Below are experts of layer 11 (counted from 0) of a mixture-of-experts language model. Rows are named router (the router's row for the expert), down (a neuron's output weights, with its number) and show model dimensions 0-127. Each number is 128 + 24 x the weight over its row's rms, rounded and kept within 0 to 255. Numbers have three digits each.
After each expert's rows: "raises" lists some tokens whose logits its average output raises strongly, later layers aside. This comes from a sample of Wikipedia text that the model never trained on.

# expert 68
router:161121113154124071140137143112114159120099101130126171106109116123133155140110182123120135159131115111124083146112151190109141161111171109116131111125148149134150179126169168155118145077124154140154169125100109140129144135132093120145164149085122136142157156113114110134096113118121177140145093188131123107111086165133121143110098110154129109134131110124151118097105149114084144128133
down0:103123088150126150124132126145134115150130162125127138148143136142098111159107150141182167087143110124172109081137145119067162130110185139097112151145175114138114122096161095108130110125113115114168135136059139137135129112145135155125138126179139172091167128139128152121109127107125155131129108127129125136087171111108131111124163125141128158154077137131155097129104113169163149129136
down1:126127166113157122107128137120089186104094129115127116125150108133141127159096116125129095068110111135159139211135092131147181118150092123141128081117136132095077146150109151135124115124099163142121186108127137126105136153139139078161158160100147162113148134124127117124134116142123139130108126155129109143149156131134158155138166133157096174110143135125095142133106153130115174110128
down2:105141126155124110107103094108118105132176141126141138155114158134102123139115105120173152140157128108151126143089119136128153172137128134147092129098137143099125110148163121124134115134139130097153125160196128153159138110139128115126134142127158158158096106166103192157142129094165142126181143141112106133156088093141181153149100117197141110130128115130104109094096110148139131151100
down3:153123131143108104107115119129127141179130168120130131084156080109130128177117128128156100080100155101154098140143109092129126175111138130134117075130127096145158133168170124106165110108150139117115106127094121112092095115131124114109102125154147099144123095130136095121126098155133138112108153132127160107141097124084076097130181126087156103129189128136078121117109123111125137138132
down4:151113144136109108150129136112101128148187110140154142125143097096108156144169074091136149131100155109112161101149141144077107125120116169129142068147128114054111119167127128135132143124105159166129108141119127147120099132153121101129135147134130110135134168149127154134154174108144127158084151176091106155101123143093147114141142127119145132106083182100121146121134137126136100119107
down5:105135110119116134134086134129119116113079112126147127079151120140145213104127124109117149113158141124107095126163091124127137135114109129149121135158136160140187125135150150142138168147117107128166152125121179115142138133176129155089156132128131106131097155098127125098148156125140126089091112116106137157123137148114105120088089152122072120093084135119150154132158138139147136084080
down6:127152128153133129157146129097115118135157113143162102161140125144090112126168122139096108134129181111118113192161161153136124145149086096164123152130121124115126126118144119191156093127115143120130128146158120134091108104112129166130135082187125147105150137144169137167166154114116161139130153136108122108101147158154118123126130138097119174124127105128173128079131123111094143140070
raises: "1", "28", "18", "29", "19", "27"

# expert 53
router:141127178135102099112084096098139095161112145107124135106124134097126159131140133103144110120126104088153085179104152136187061124138087114135123140144120154129112122127136119139079120104164151104145141102121101121120134108125159114136149152132100115170137124112104136134096129137104132155112116138085093102118132068098084112178107125113149108148089134119120102127108124093127149118165
down0:132110105129139111155094162165137111127129121076142144176090108137116092138118135134168133108144134088147152132150147124130095129102098148131134134122143105171120140126151132138101087133157143114193124136094154154128123119114131130129165069135138140147133134128115125142095133090129167136133158118109122108160153095112147093099185109144142128152119187158137126117066076120135123083126
down1:142130115099112158142124092117103180113125155129106143111126131127125116122075113156154105117147158101148149130185125092145125185151137108120125124145120127131164152135107147146141120110125145122109140134134129120122128118162124115169127154103130106100131145063102194118119106158094140100161174163122121095120170135114118096164132126108130131158129108193072128162174130120119148132136
down2:108137146128112137131156136114109087136157147113127150178160175128153073158082112073115123122165143133148118113112131149146136109162132154155093142114196148131169143168118144153172178103121096122120107129119175141139121150121135112088118067121139122143128117195141119120153095125148138155119099141100130094135146146160144131146139121120142148152128133107093114128116102107112119123111
down3:140143135153120108139133143105057128125181145114129107106107141145116130158142172140128162149149141123107152121116125115162145147106106110156140051126113085137150166128112131129115147133142171129107115132194120094156139154099146147090127156136124085171145115126136101110116181121101092149178134149126143109115143134163088135115144127114126122083160151146124136092118137105103128143145
down4:193124131133125111118087158126136160111112143114158145146146177169115138120141099141116163105126146092142127122100104149148146163144106115158159132147084154112122090102126147106116129096148128169101109119159193146140109152182133159136135085157146143147153141171156145101142111165140144110135124115170120122142112100124158126181110142146104114168123120123131144088128139088142154131115
down5:107105139092117121143144158135123158117143109117122100119105153144089121116125085170106117126155107119123085142126130121133130145166087148131128134127129166104112173104119105109125146133092094095156137142124186084122143104176124126118194121129118140149136135120160164079139125145178188114081130173111109126110123156141147129108076117125137113135153126138140133135076141110106110108102
down6:142125127143137128134111141090130142102112094124131129137148130177099151105111169145114100092154148081133127157146131149157164108153120135116157127150070103115126128107151122217109149156124093124119122148123153151131159125138124112120141119160133119178132158141111177124141104170101151179129114121147115102063107132128162114118105125128089139132134130099181099097149126117127094136117
raises: "17", "19", "18", "16", "15", "20"

# expert 35
router:083110146157090110158132136101098142121157120152136117120135079143104124111139110119109119096150140092149143144181163114095134125153092092173149133138150107103131123096169105198099160179167135124144140133131154117099132112104123130081122087117105149149171134138141123099104134134136146151133094120111128094136130143154130100135117110087111131143169094153132132091136138138098148164103
down11:114122177134154137108138157121134169140108116137159168104155136165087142094087140089129153087118088167089167151124116117124162162114179086127149138132157099110127166126130154134144126112120112153106125135096160115102090130109111121109148116113170151112157120141111092142123143136165108114116173099133135142114121097153131122111086133145184114073127161116124129141134132096097122114143
down12:112119136118142122101121138122185140134151083158143074117161147146130156139170141146115128107138120141118153082095151110149109140131196155128071127121097139172133192153115158139139145134116142150162155127156164128129135097096126129142145142179137167147096153122084173136130116124110122111123133144101107132146112097167136103140133128101132132090140176106154122160126116105103119123116
down13:116172099187149144111118133167059143119125144145145124144151115145155103151123166133108137127136099134120114131118115157133123136137149162162147145107103076133105130106167133161105127114086113113136143134092113151126117117130151163143149136128132142126161120109123172127137140129087161153137091134189135145152130118124123135121117178176135107113145163104127192136083174124150115088112
down14:174116105109160157152139179170105110121104134103107129136169115134072166123149087111114114170095117123142097122146153130098129093143144102127143154094103154124130103079120133159147099159121126115147128136125130132141095148109148126154118109116164133149155143129149177157126149163090158101093127146125134139154110121132141077111091071122117152149115096164129121128076117135119154115117
down15:146121110146107073151134106135106118149135131220147145127122103168142087113129126154163105078137165129138107161187102117128130139138084130138136143111112122123129137069094165156127095131120118121153110114102105158105133135146141107127114166147141145112159128138155168143110159084135114101118127130143159137152136111105127112104125162115084164157133144172162154143129112132098122120120
down16:135071120171136116089122141105140134152132126129130130102155066141102122139128099109094116105114174122096171120135104120132129088114146150135127164162181091151165113126088127179149125129172100145080098124155140121131096126116086140090138104115139137096136092173120108095108103164135128117135094125149082163126152130126110123150114168109149121118113169128126145117147114124143145141139
down17:141151156083118148131120125161168105119084100095104120160149111157125142131125127119209145140125118143112121129117106150113114117157135173113181119140118125144136130102165123154120138141157135123092154113154088150124107142147114076115136211150113098153105141112135074128133151153100065126128125129143142086125091129125135125120123125137125147125099112121137128088160092146112138159136
raises: "m", "w", "b", "re", "t", "f"

# expert 64
router:103179112157096121109151133137113167145138124089117158072169130101119124168117105112120162149099118126130127128141135129153145105078109103115085120177153097113103149137100140113129160140149121120099125093174105110128135153123142116094106076131151127146135102166110096141106154075100143117090141164128116147110159113110138106133121088121117118102161144172142162132098161120154144108130
down0:114142111145134129136114104132176122102125104130133140097159160083134129153067140100136140102130115142184116134148125157125127125133147194081149121117112105143137117080138106140105086131103113131126112073068106146096127141156096117137095121141126169156135145071191156115085138086132131124111125118152128139134150098122125128118114161113138107134163157093117127137099137130132118099129
down1:118114173098113104134134122119137127091074146116123126111108129132116158108130158124160089111117133141093128159161121108118149166178126121121149093090099123122097145166143117162097128134109106145157166113113174099108153106132141115100153134138138073075101165121137116140083115099123134161165153137121139155111145129110159131134167127111160149173099136127154146155069100123145123138107
down2:136135121144095132153116109101107113130133149119128126134132198131097133151121122092127146148169149117106141136079117149110147121112133084150116090157144104124172106157163152115121123150130150081093143133156165123143114144180116136088102110117113108178115095171084143134111121126145163156168108111159103137132139110147137090108107169160134110110159115126108152129122124059111106134148
down3:148133135114130147172095112146119141110137115121140131128154065118122156132165115147118089120168136143131117155151099159138128115121148115090179103161118114152137149147157132108135114132135152153130124133171155119132101109137111119123144127136144125150094177128126150091128094206121119145184105100165124120124140109114065143130118097081131093132096148167100105157136089141104150155121
down4:143145145157131136116109106104128099141098109110117130135112117122164127133128118159137140122124172070097134098126153110133160093156135171155135098126118106059122126132149117099159106105120151098107120108113115114102128127133078128119158134099129159165142154129139132106134117082113146092088132154126127127132078132091167130109120114105123100120062148116110109107134202135152119130183
down5:135155130109136146123168136151116151194117131131115174108145157135102158115086134143180148129142119117139119117170125099127108174101114109124151119158162186125119085158065142120124150124121083116134179112163155132107124152119126133070145111146134145104094142148124113129126138127118133080083097131112100147110130177126122133094104138136111117164120119136137116116124125116107104105080
down6:121128138132116124134138088157129169112148142072097134131118138146135126124137168142112106114150141142130093137172088153106125105128149098142154076117099115115145091165134075141131136094083131165155082130142109104140121110150093110111140079127129153133142097151147090092156158150131149122092144079146111105117153166124150133122156159144077123100096144131123111144127085169121132143125
raises: " ", " the", " in", " (", "-", "–"

# expert 78
router:137149123159102120167155117124125110161139119124140139079120077123130148103126140149132132139141121078101118155164086142101144112104160128146145075121133091132142128108154153114147141123171181159130156119124105143168177136132115132133146106074149106165124114082131134112120115177137149066139126171124122125126142166119123090147139135127134102130108132126086140138104148084122134166082
down0:123110104130112161098141118090128088145141128123146125137139142095124122134145145161145126082135146095123087139127116136143124137113175114097127126153153135128122145120161125082081114135161105117149139103141121121157123148107190143130086099159133183114187181098173138158117115146063114092129119112091132137128156155133126111130124123131185139122138152103113100130144142100133113179128
down1:139122104126147096160141119147141166105150070121143128136132140163152133143084151132172123138116119128136137153154152145112104122117122096137131069139111134126129103124080163151139152166110149159120148101093140152109090122141117140132093149118138139087120139101108132162112115090150154130088209134115132134113153122119085150121152159118145118127089117170103138119128122142091154148061
down2:139136148104109108148137137132134147155130154131134120157112151150133107144140078146149132139193170151114146106091151146139153105134140122127114135124103149146208142177128165132109096125148173095118127154141146131152102107086146116130154097147140188102123153126140147131134101129185164143126155130124110159147112158164182125148120155162111141121140072138134110107116117114107144147121
down3:132118120151143162097127159105140139148134154088118103110132074110109130146127132134133130085120098138110098127124149130126146148104148128104139110133111099146130105148166108067128137110135183172157126159149167116116121133111135115114116093103135099177092089118131121095128103125091147144146075152171145117143115139090061163109124102117114149110119074155134132099111117114109149140087
down4:128092100117117126137139110113091114164110148104214115117136123119110148123117148140141152163121154117149157097104099115133159070150121151206150061143111147123140155164129094138081123115138134135151125121116165137112118144135124156122127133164154135149117122145127123140156094118125141146144132097132137114129125080108155092118108165124133124100109156169131130148106144102125152187117
down5:100156135116090166127142133133122137202098128132122119067160125136155155135101101098109156130159139126116151112138111125183099136141133128143152107127124199104130108170101130115116159121115117127150128116149124140120127103164094137112159169106110152111116141147116138121101176126126151106117133145118159158078110100113125134098128154102100124132098093088138112106110164117112110068111
down6:150111126132095132128177130092130132161128143107078130143134123155094113108139123136172081144107127118136145208151153117117099095145157088135181152131135120166127093155128131182137116124101142161124114139109168075129147109115155126085133068155147122121128163119152157114150110143136140169127132152152117107132120150156154131121128131130121157100106160134115122111101103126128113178133
raises: "-", " ", " \""

# expert 45
router:097135129087162128158098120080108155109083148122152076132106145123162128095120109145142152130094182113146117140110101074129129114105124090144161105154109155107091127122137126086135140120154160160132141171107140102110155124113136157128151135135116140162121107135099166135102165134109103146159138132079159111131117102095092120161127161132134116160084157116127096133138089110103151111117
down7:133110129099127160168158115138122134162148098125137119154122099154117124118087075121144139116119119108166154116146129113113095142118173119116123106131155138158120133152122097127124145186107132148147108085077098148090124095166116114126110128121171123094107111154124137127138140171109186109104141143117121156159127160147135147137092151111123138096160110120139112171179148136138116065175
down8:128118137117124118145152108073117150104110127112148141135127141106123130115139139131125140146140089144124075144152201108109107091100165154078112143163118133135119094103133103097154099133121172095163180137124133115098124118159122112111133124168113176123154100162120137112130132119165151126107116103153114122143173130110080092095128186111134126093128104139134073132142123105094137125146
down9:129125090112123122103130128092101105086147159082134115110134098126117104139181185132146124130143112125159124124134119142096098124168157130122113090121115161103204148124172137156090156130105117139133137107103174118125122112153138164145151151131118154095085120135131127113152161110141103106121130143097104126146152133153160149127097190099132134084141120146126138162163113085144132102113
down10:073151118128107091160110112125123137104158127133142137135148119112111141101151082116177150096154109146192121114087120138125177139099163110148171134074117106148121131126155119117101115071165119109139108161110088118132153125133137125164096121131161088134131125136123132138115129096102137136101128099127151164123073139115115103133099122141079100131159113154128066131141128099130128117115
down11:112137162102138095146129120142144188125143106140096133107128147185103129138132117137098133158140152105106154138134109120117148142145116118129135150105134119131117109100124128170091117130143152070106125149095111163116100128145101108096159120066112163153165130092111097081098125124146156065082114169108113087130152116133152115101097107131145149123138175135138127145109133101171142119152
down12:132100138133124136089132108159136108145153161135139114119146152139110157153131139139137143122125155098117122136118123149132138137138165145085103114118173137128177139128142128111106172135092090141123070071117137100133115096126150128133130110097132094112132105101079107161118124131143081113092116119121112144144165098149097145114124138133159111128056127062132098104182131074131136122148
down13:134107096132104128115138147136097092107136156074127139173135132127118132092126134120136123131146091087142130113134117114176146124140078106139140074161080069152135119136164154165161125140126128135140117118107197134110100118161050113152128144121098167119148088114144114141154131121114155148139112139170141129151138109110123142174136130116132135147108123147131133069127119140128113141095
raises: "fall", "201", "202", "c", "v", "f"

# expert 34
router:150143116103091142183091096093156155145128129096174152107080137086123166140107149141134141106163074116103092157124098147131112148119130110173186115137140146136130105077149134136142165144148087129073149122125102129159162111133135136128115138127132149172116102150121117117139122134137142128096140140105096131108095172137142138129144108120119151158112111108092124152128178125115138161110
down2:154113127137095088131165109112105133176175153130082142105175129098118123132135134110157131190126185121159121104082114135123163151138137115164101124110086119139162136168129149152169124153152178104148135167127133149151157134116120102129166084139117108158104118133119125176133135114121110146127130140118138144135111118130166093175125120154120153095133114132117105167140133126090099116156
down3:147133100146157119121135162115112101146120165143137077097126128138120162129164121168139110101158126127098128168116103113106151167137125114069162060076110098143139153168108137130144108131171120151118079127132120108095122112110107131139128112138156076137119132137144122129135166084138131151175110121080135097135122129122127126136127125092102114193133137093147130085147137108137152132120
down4:153109101119123099070098133172087136105137126108156114134133090119146111092143093113110142123141137075157165103106157155118132080168157122173127070161126134145100135128115106153120131117142166124135118138119167151093098126146121142129129127134126175130160093123142126128154125115121172104121151165120130106106088109144148138132134085113108142107093135115164109115097124068158122148151
down5:148107121100098115141164125143107161111124098109098133127114171128130142129121099137132147079132119201154079124155099090103110116127113145152140093147166159087195118112112161135118156110131103123161150098104125123117139115190109149115146149106150140088109112126114162183109130124138146110129119160155129136123105095123118142137138171105152095132152107149130155114145105112090102132130
down6:154133141134127128122101061110137120096114125093127128135111120166128129114122123141068155155119142123101079134165137155139149146109129071097128119106105148126127107137127099187146179115107126165119134094134087073177135093188094086087137117119114127107152149132140134121141143123094125163123151112134126106148146149089135098151101143114115161130116160136121145087132118150112140118126
down7:142085103122085151143139134129120141142148140102122110129176129116167134139145151155180158121131132128145122125152122130144080165131134115095092078132148186145095142163171132139127160151114150127149142106070144133127101136127167092134134105118129121100164116163097159139089121147073135103144138173097125111149130129148134090138136100081111144113116094124125110150173146127135164122136
down8:142105145157121103078150140134114131118160107110149127135086113133109127100111153107113144143104120129154071140139159123101097159125133162105079118104091091168167133137083111169134115105126139108113158120104132124092152128163113160119122080139088149121159098178112144126130150159154143140099096102158131104143170117100084130098140113149121127115137131127148122111163073146123147099145
raises: " ", " and", "/", " (", "2", ","

# expert 14
router:086129130127124132130150107132162133207126111110137126087133137130138097113131135135152165124118106097061121131168092113129136131119165107158129117123119087124178148151135089153164122102157113145136116093119082118113113122142137135104145122141161153160122152103116162114160141122114156083127140119146124092107156112132111136141172115052121115111164110123126143149096153146139173135105
down9:142097113130122159151110158125130160077172138092148093113111143132101137158151105150173175119094148138122147141174127132163122159124119109138165103147084150136155141116121147150116138140089136112082133147135146188119104120128125125134106152133143163109142174142141099122142191166133075152162128095102129106118116135162133144098135113103124140119111109164133127072140155124130149109131
down10:119133123108123163124126066115136138128145135112118116102130158162135158145127122167134127120162129159163118115113161177125130107109136132164135142140123052175097105145130100114128126134118099106119136147138113137120165143172167151137115148126127130132135139131151139121092117162030133109123104121147147122133124128139122132082151127131125160196120116198125124111105144089146136128111
down11:161141119148112144122134072117152155139105131110148171133114152152098123102133104148166109080134107125122125154129152145144126140149145109133148147141124168116159129096110124111152124128131147121123117158099087093100163135100099136137132121130125107092126143156126101133091093122124067122093129060164146160120105096143131100084084135129110108120172164131114135196153106124129133143089
down12:093079129106130095129104139158117134110091113153119108154129141176121125145139146142113115100127169154071125101149106138177144121105129132121132131133112116136135116103118147120131117117133155139141145110125155101129123055163119138162139100131122125155113139105111083133118137079146146154120154108149100133145131120103167127143168081091132143110083165115154103048122110105103134138173
down13:114116139166123137182104156134083159107123156123129134128101132142130124113115092136145129106144101105148121189112164063131084133105096102148110125139111074111091151077146174154168145100115134161122140117130135169144101109146128114149127150129089145083094116092105155114163124133159130128150119138151110140171117155150124138136145152138123143127144091101165124126149128151117144154159
down14:148131115109121093122154111178107136128069168082158110085099081158120157110133106140126162125156130164128109112113098140136113094135118120161134172149140139144150121109094134097168147137148128137123120139179114175113126136108140139111145133097111129150122082065114128142111185131121091120137124161169125102143136128160104129112104067148125125149107108135153093144121115125120160135128
down15:122153122171122152109091050075134143151139123163119136137137066186084111127123142119120099106121126091121132159134128130113111143136104114123148080071138128116153172106115143130155149116120156122129164138128157119092172160115131129142141119145134141140127129156174094118109126117121117111152133143126152133141151117149150120145095158167077124158128153149121124146098156174120161108121
raises: " ", " (", " |", " A", " F", " H"

# expert 73
router:102146162097124128172155119145126136129109116145110150112136096112157104165104107122099137162094108121120104117160092145072150114128108123130131127123144111086111112167143127133096145144120107113163100131137112106138121108163153189111140077126133113100109113187099092112107109109121108130122108087126137078145140141143146134177090147098119111155160090163119141104173146127152090136120
down0:143136141100148137114122157105155131136148118145098121130094116127125152135135130106134114100139134118141131159124135156174144059130160146148113115145185169131148108082110120097113091121123165151182080140100107161134125128135100109121082148142121140117134180114133161137081120116099149117142137097101106135118134120096123107089144113081112165167140161139168086118125113129180134142114
down1:172096118116132119148127136127127167137117134121117136049091138115176103135136159111136125122150117132132128150155110133101139192131149130152145137102063127151107139108159109179144115152108105098113171139160136148129118112138107158118129143134144121124169147126164121115099060126115135142127144123049108128110143131175121125168135138095125115151143154129140164102131111110115105130096
down2:134138100189126116147164090121125143139146126097145161140140147159088137109121112099181120141157153122163133143103137124134185120101104146151095067184144136137171165178139119133127175143117150142167169162129150105159124120131107117140145110137134118138138143141108192151143110111130157111149109154138128115108113120113171086136131085129148139112115097123093124124131127137135118113106
down3:102134138140161131120146081127144144136139143096110134070123115125129106113135158121132127110150147130117151125114117105150127134077133148102129087129064075138156110137169144101170156118154145144157084136126153109134148112059093102116128127126132077172135148139108090062127141128077116168143144119157128146140130151130127124121136117106101081146108114145115116145142138145134154170134
down4:145113135132144098125123178138150137074139151148183089127138132148067139140161109129112121110120095097154155109120160124127117095111096106136156111108126126120131090112080127092141105126113133155136155140155177153108162124192114103100106104142125125175166130122150126160159160155103166135112128130165137146123118151109144145123113126130136131095142125162087121141115136107145158110185
down5:097169155120109116157159152151107124147125092101117097063135131147143174130105129074139136128123060146169115108126100103106105112086108128127120122150131134120188123104071165125120120127081154118154129080111131118155150144148138104074150133110126135099123147117128158110099119132155134082128143113137090145106120139139129128114109103142105138124153128146136130116114122073098106143106
down6:167136165099154138150117110113098132095137108153165124158131153158079148169078108135119100117104150096109073131200109110134108108157140089114142119182134124139127136124132110114147184151134150107114125113109123105094144182143145127108119078098151120131092137143128076130136128139132181147126140127121144130160137164139148112147095136126124126121116172125124103088107138127130116117125
raises: ".", ",", " |", ".\n\n", ":", "%"

# expert 79
router:130085150149098114116159128149121089149158116117107108124140122091128160113138139136129118104093117107097093106114126157162156172114161144137154103101118139121122141060107122093135134151138118170152141134100117117181130075146141139129132139130110166124082125160148118115168162114156135091170138103103099089090131117151131089096150141130157087182122105155141147113115111136123129143116
down0:138143129125139116159070130100168081143108135113093129178170075132163137136114118117113110092135162093174104121148107111144137085134151193095089118145174133131115143093110137101092118149120073139159133129117133135123156109132138126098125110145131181113129129130106153134087150132143122147117124153133103121126136110192123097107154102146143114129117130130168122139120132096133118128090
down1:126105129134115122170132082147111179113109169143129131110150088127134106123137111143126151148132143107111084128152162116125129142111126109145128143117066160131118179139120135141135120125111178164083123159176084122123088133116135159133129119126145124104155087130141136124127072105091140098127137166098122126175144148087129126134129110133143156118144122193176123126101163142090114140090
down2:126147139158165125156129181097114118098108147133084167096111153114104150135115089162130109123159144127138120129149146105116116138125102091133096105126135176124147122213143080149113140125173178127117132132165120136175117135093125135151117108110164153122142110089116170138138130120161124121148121163150109094119127117141168127159086132145115136126160122139117105137091093096100119153129
down3:130120129156137150110089147116124159114108137126132120131175099123168125147134110188147171097107139092153144149125147079117140125124129072125124080117110122118147082126136099136131106078121123162114139146120145099111115101089130079120130088203167121148103133152127124099128158117080122121135107139108152168107099118116143126134144139129147110084082116143136115145160122138119158147157
down4:129135163130123123153135145149065141129102129142138205122095141162099134091146115114122108082109167083134125132132138120147105133144145146115150104142102101086151116090121106115143158104127137152108134128120166149115136146134145133156081078162121126138137103162122142159099113127176106124088141136122130140142143145140187105117099124165105121085116134119149123163118123075119124153170
down5:130144158116098127111124151161115124141075150169112102048115120188127127140088110095129177080184132155150113151139125105150162122159140165110147128117129141140181123142109157105121110119134130092141140136149162119110140108138137109112130062124102146128133128146093135139128122095117135135130175128126111167105118142122124146072085133129113109118122106085131144129129129122164105117125
down6:134161148081151130157126117121150142150134119134137128110121141171129113147116081142132159150120104134151147120187161172112119125143179104127162151115115120132147144085138129129113185133055153143136147127134107102107114138129127133139153102127144139114089138160118133101143155090146142143133144080151090127119152146171110083139111127149116171124125199090135144119156131130116106129083
raises: ".", " (", " |", "s", " |\n", ","

# expert 72
router:158114129124126132142199117112129145091205081159124142138135103150151169171151164131146145121134091119141143138126091156150132130120117105164133106142156120112170135116170126075092151152151078158144146151128130122139113138182159132113126095113181112136123117167090106108127128132110163125130118143145098147115120162158124113123123103119132126160108105096138091152122133119115149134120
down0:112125125168154145138159106126137096127086153127145156101141132107187146136111129126117172080118129129171106154153179139109165108076162144074111172136158155155109117121111121096120120139131138136164117134099131176128127125149122112090091066105136168125153136126076165143130101110113101119153156156122114133133179131137122096107133101130125146125130147135137105138126114110135122090124
down1:110125088093153090127126137135103137105174129149116156106112125126168098126101139138118108157102082102088139125170113108128149145149125120105135084156163147172142139114118141125124153117111145143105158143110114120072128125169186114128141155177159120088114113135122159144118137141116074129119161131113081123134157132136145159126185142130110148168110112165142166143106119132117156121087
down2:088122137130143119112137193110119111156154146134134137092150109166134088116096139138140136090148146105145104119133178134117109113108101098172105113123127128144102112135119123182160117134167160107151132160167157170138140135101110092084127128153139117100111132090098134133112117077156137160138125147131133147118107071136161123109116126179114103106165125160115142131124160118106090143088
down3:155126137129149157103129127122114130129116140092130126137111117084127121152152126126134133124150149091144116185104143133177144194122100110140148069173066121125116116132142109067130128066150160151126102073104122082130129116138133132098097090163133095155086106137150116109126111118126110127149119115111147112155104118105114148121118110096126114143124123120121119089138141101157140157176
down4:127094116154133091155117102119111145129107162130181140118113154143106149098118077119148151126109127088155126108132142135127142093157107136176142071141072187130123116133137093127120102107149131117098116130135196137116122102170149139139124127144108152157106121125104124108111112124090103096115145147122123109077128146146168096134078135129137102140123137120134113102121163076121080122146
down5:141134119134080132150108127152142123137136096147110112123108139127157118141117121086130178143144133167097136132125107137155085152132114091137114139180166162138136135112133161126101100150148108145140158127141125125139122122147153126062158111153193171107169117132119123120124163139156180063133148157127112154142135136137129115096138101106103164137132106148106095073162121115124136093096
down6:156099100121128122140164108132114111115101091107100116143141154157080148160134154128117162152127159131146105166180156129122119063135140095100149131142095099134112137137139149152099128143098108153129114148084086120128121140150150125075129082158186132121155141127143133122142136154117102165099156125130148152145077139109113118136067159118148149145100129120121131077101145155127117136131
raises: "2", " ", " |", ":", ";", "1"

# expert 23
router:146135095142087143156170112090102111146157114109152165105178096122134148118129137114146133106114143126120164149101182187136120145109172148127090111115114115116122143145103136099112140140163148102141173138137116132141106098151117106123121141093086092134148122114128107144113102122155151149129166149121089107134142191094121105097124160125117102136070123110153101164133168112138106127109
down2:111129107078102131162139136117121122153125147126134158149133133164152143170108067094158113112152150122157145091084154088131146101123151118130088129142125147124151123147108152136142131128154179126109123149113153144125084098107116103155126098136162104123144147140135202142125092147115145107143132184145108118104137106156131090145091064133120148126120096109117152083108126118130112158138
down3:132162147117118132118084102135093107147122121099124125124126086092125128124148128163117113116120149095116154119116132166158167145100127108145143075120123098150140093107135132075142127080144140141170075079114155100119106114100107092099127098154137134159101149139135143114130105153116150134140157144135146115124145150110084113156091133121119062156101091157136129133131132142100187158152
down4:118139174129120121105170148193154153132137116106142134156162138137078137105129114137127128118100103149146131159107097128140117082095124144155140093138121098105104128113082136112165136088142093136148104132125148120094124119137094112181140118126130128185171141134124126140118108101083188119124127127126169104146148136108171144124106138131108123143124113139112110075089167111083098124108
down5:103155148110138142137128129114115156151081104076108124104118120125106119131088097107133144104137127152123123120135100111141128121114045099119128128164137175087137117100118101131144161116108096097119126139108122153131141148150099134113136146173164159140117127146182153158087136132109151132132129124123132123126110080141150129074086144085130165136106129122074097131099119110116095079154
down6:147133120146140140127150081085124114114118099148159131195158123129138120121187165170133125123112201110079112120116121151089139136126118134144115134146069079105140141118113094155107110140106114134108119153080101131144117108141142151140099105105147121111128140093159147153147130129136130145138150122153139089102129100136164087124096155111124173131090104109141110100156101131128153154123
down7:092090103152126146134147137111096128087123121112126124137182126125118131130063127149124196092146114103146124108113123167131112115122129104122150126115088153163082125135158114124091125168128157161131140102077130140121110108082122116128101106120115152131071091183124147109099143141131139143072130089120137076160118121118130130178126121116120128127159135132152122099129128100140162136128
down8:089126164129157134108138123142127121124144170187155080156098141105130182132139137117134120146134118149106153136175163141123137105101107102081127159162115111148115170101100136165121132126112118161154135145166087153093148109116112192120084112129108109134161106152133178142125091147160115125097089104126155132142165095100138163112125148125124142101125147138152111140140100122117121120146
raises: "i", "is", "al", "us", "ian", "en"

# expert 52
router:147145091113121092147184118130141157129143158129159104128168110124149134156111092128170129121109100120178153143173093092123135116103136121185100126174142143122160096117122145132115106158132105123149125129151121114119125115133157099142144070137111098138173137120102116096086119111141074147095112127159180127124111126116136147125123141148093091120094105151102095158140128104134148167135
down3:117140146132144137128130110123149107158117129115129135165102120125108148114138116111115041101130150163091148118148128101122147138095133125127154087127098113152144172100155132117082110088135165134131111147123153096111130144095144125127134157168146143191092114149159106134093118159133138179125147084133148105171125113110092125140160105074105153120092108110118129144108131107118162142090
down4:130074152140083114156119134139101188136125118112158143130107181100133130088135129126121106134087159126143119094113142160178121125142152143152134098129128137129130088120140106111126156122104160116122074123127162089129095154152135124111138070142130152141101124110120127114118108052127163093149124143123135100095140089162122105107128140118148102134119138105112098086131128084129160103097
down5:093140091137119157114130139122108148167149160132072152077127123175091162112117145120146126150163126141089125120155105121138130095159145126142163141110138166086148128114084123141145155086091119147117130112126144123126123144170100123081133153096113124079090127107116131114100114148109132037132134132124122133107169127107113145098101142118067142141122113119119117106110130118131104115126
down6:138124112128137164147146130156100125145121092097142119115128129178098121179163141159111140127111126138125090118174128116127116112144149092099179176102101139121099159132123149173079168122094116116111131152114128166136089173139131136131130131124137127127116158123146086138182107128162157129063157171138122115128154144189119128104134119128128132107110122129145133082112100101118121140089
down7:131112158135073116132141077126116121103117174080115118096135126121153121143129129127135101086087133113118137119124153146152072099094150114162155160133117170092096111177148117141150141146065130155130157143092141142130106137144122119161129101151139115109135147145096138062127083084109120139131072131127122100145142128100124126116114111151149118102158171134138099151094132124114113129127
down8:113127150153105143135132093152139143115128130130127128149109152128134164141122133105097128211166112107124098148151149133136113141120105138113150103089150117129089125072085112137145131120166125124161125167149092123123173113134103170140126171068114159124154160123082095103118136122163135146128090110132110113183135121108150127099125135103152115089141141161160136106163168155135119113128
down9:101129141132140126133127107122120110075128121120105124130119140141129127138147175125137152163144073125080107117148142137162136105109127129137146099143082117172122124085125169139143122109125145124132123123131121129104125133113118135136149158079092083128152161149113132132100173089122118128098097141163084084149146122131113130103147164091195188112067101117119143104156149166154129135134
raises: " ", " the", ",", " and", " (", ";"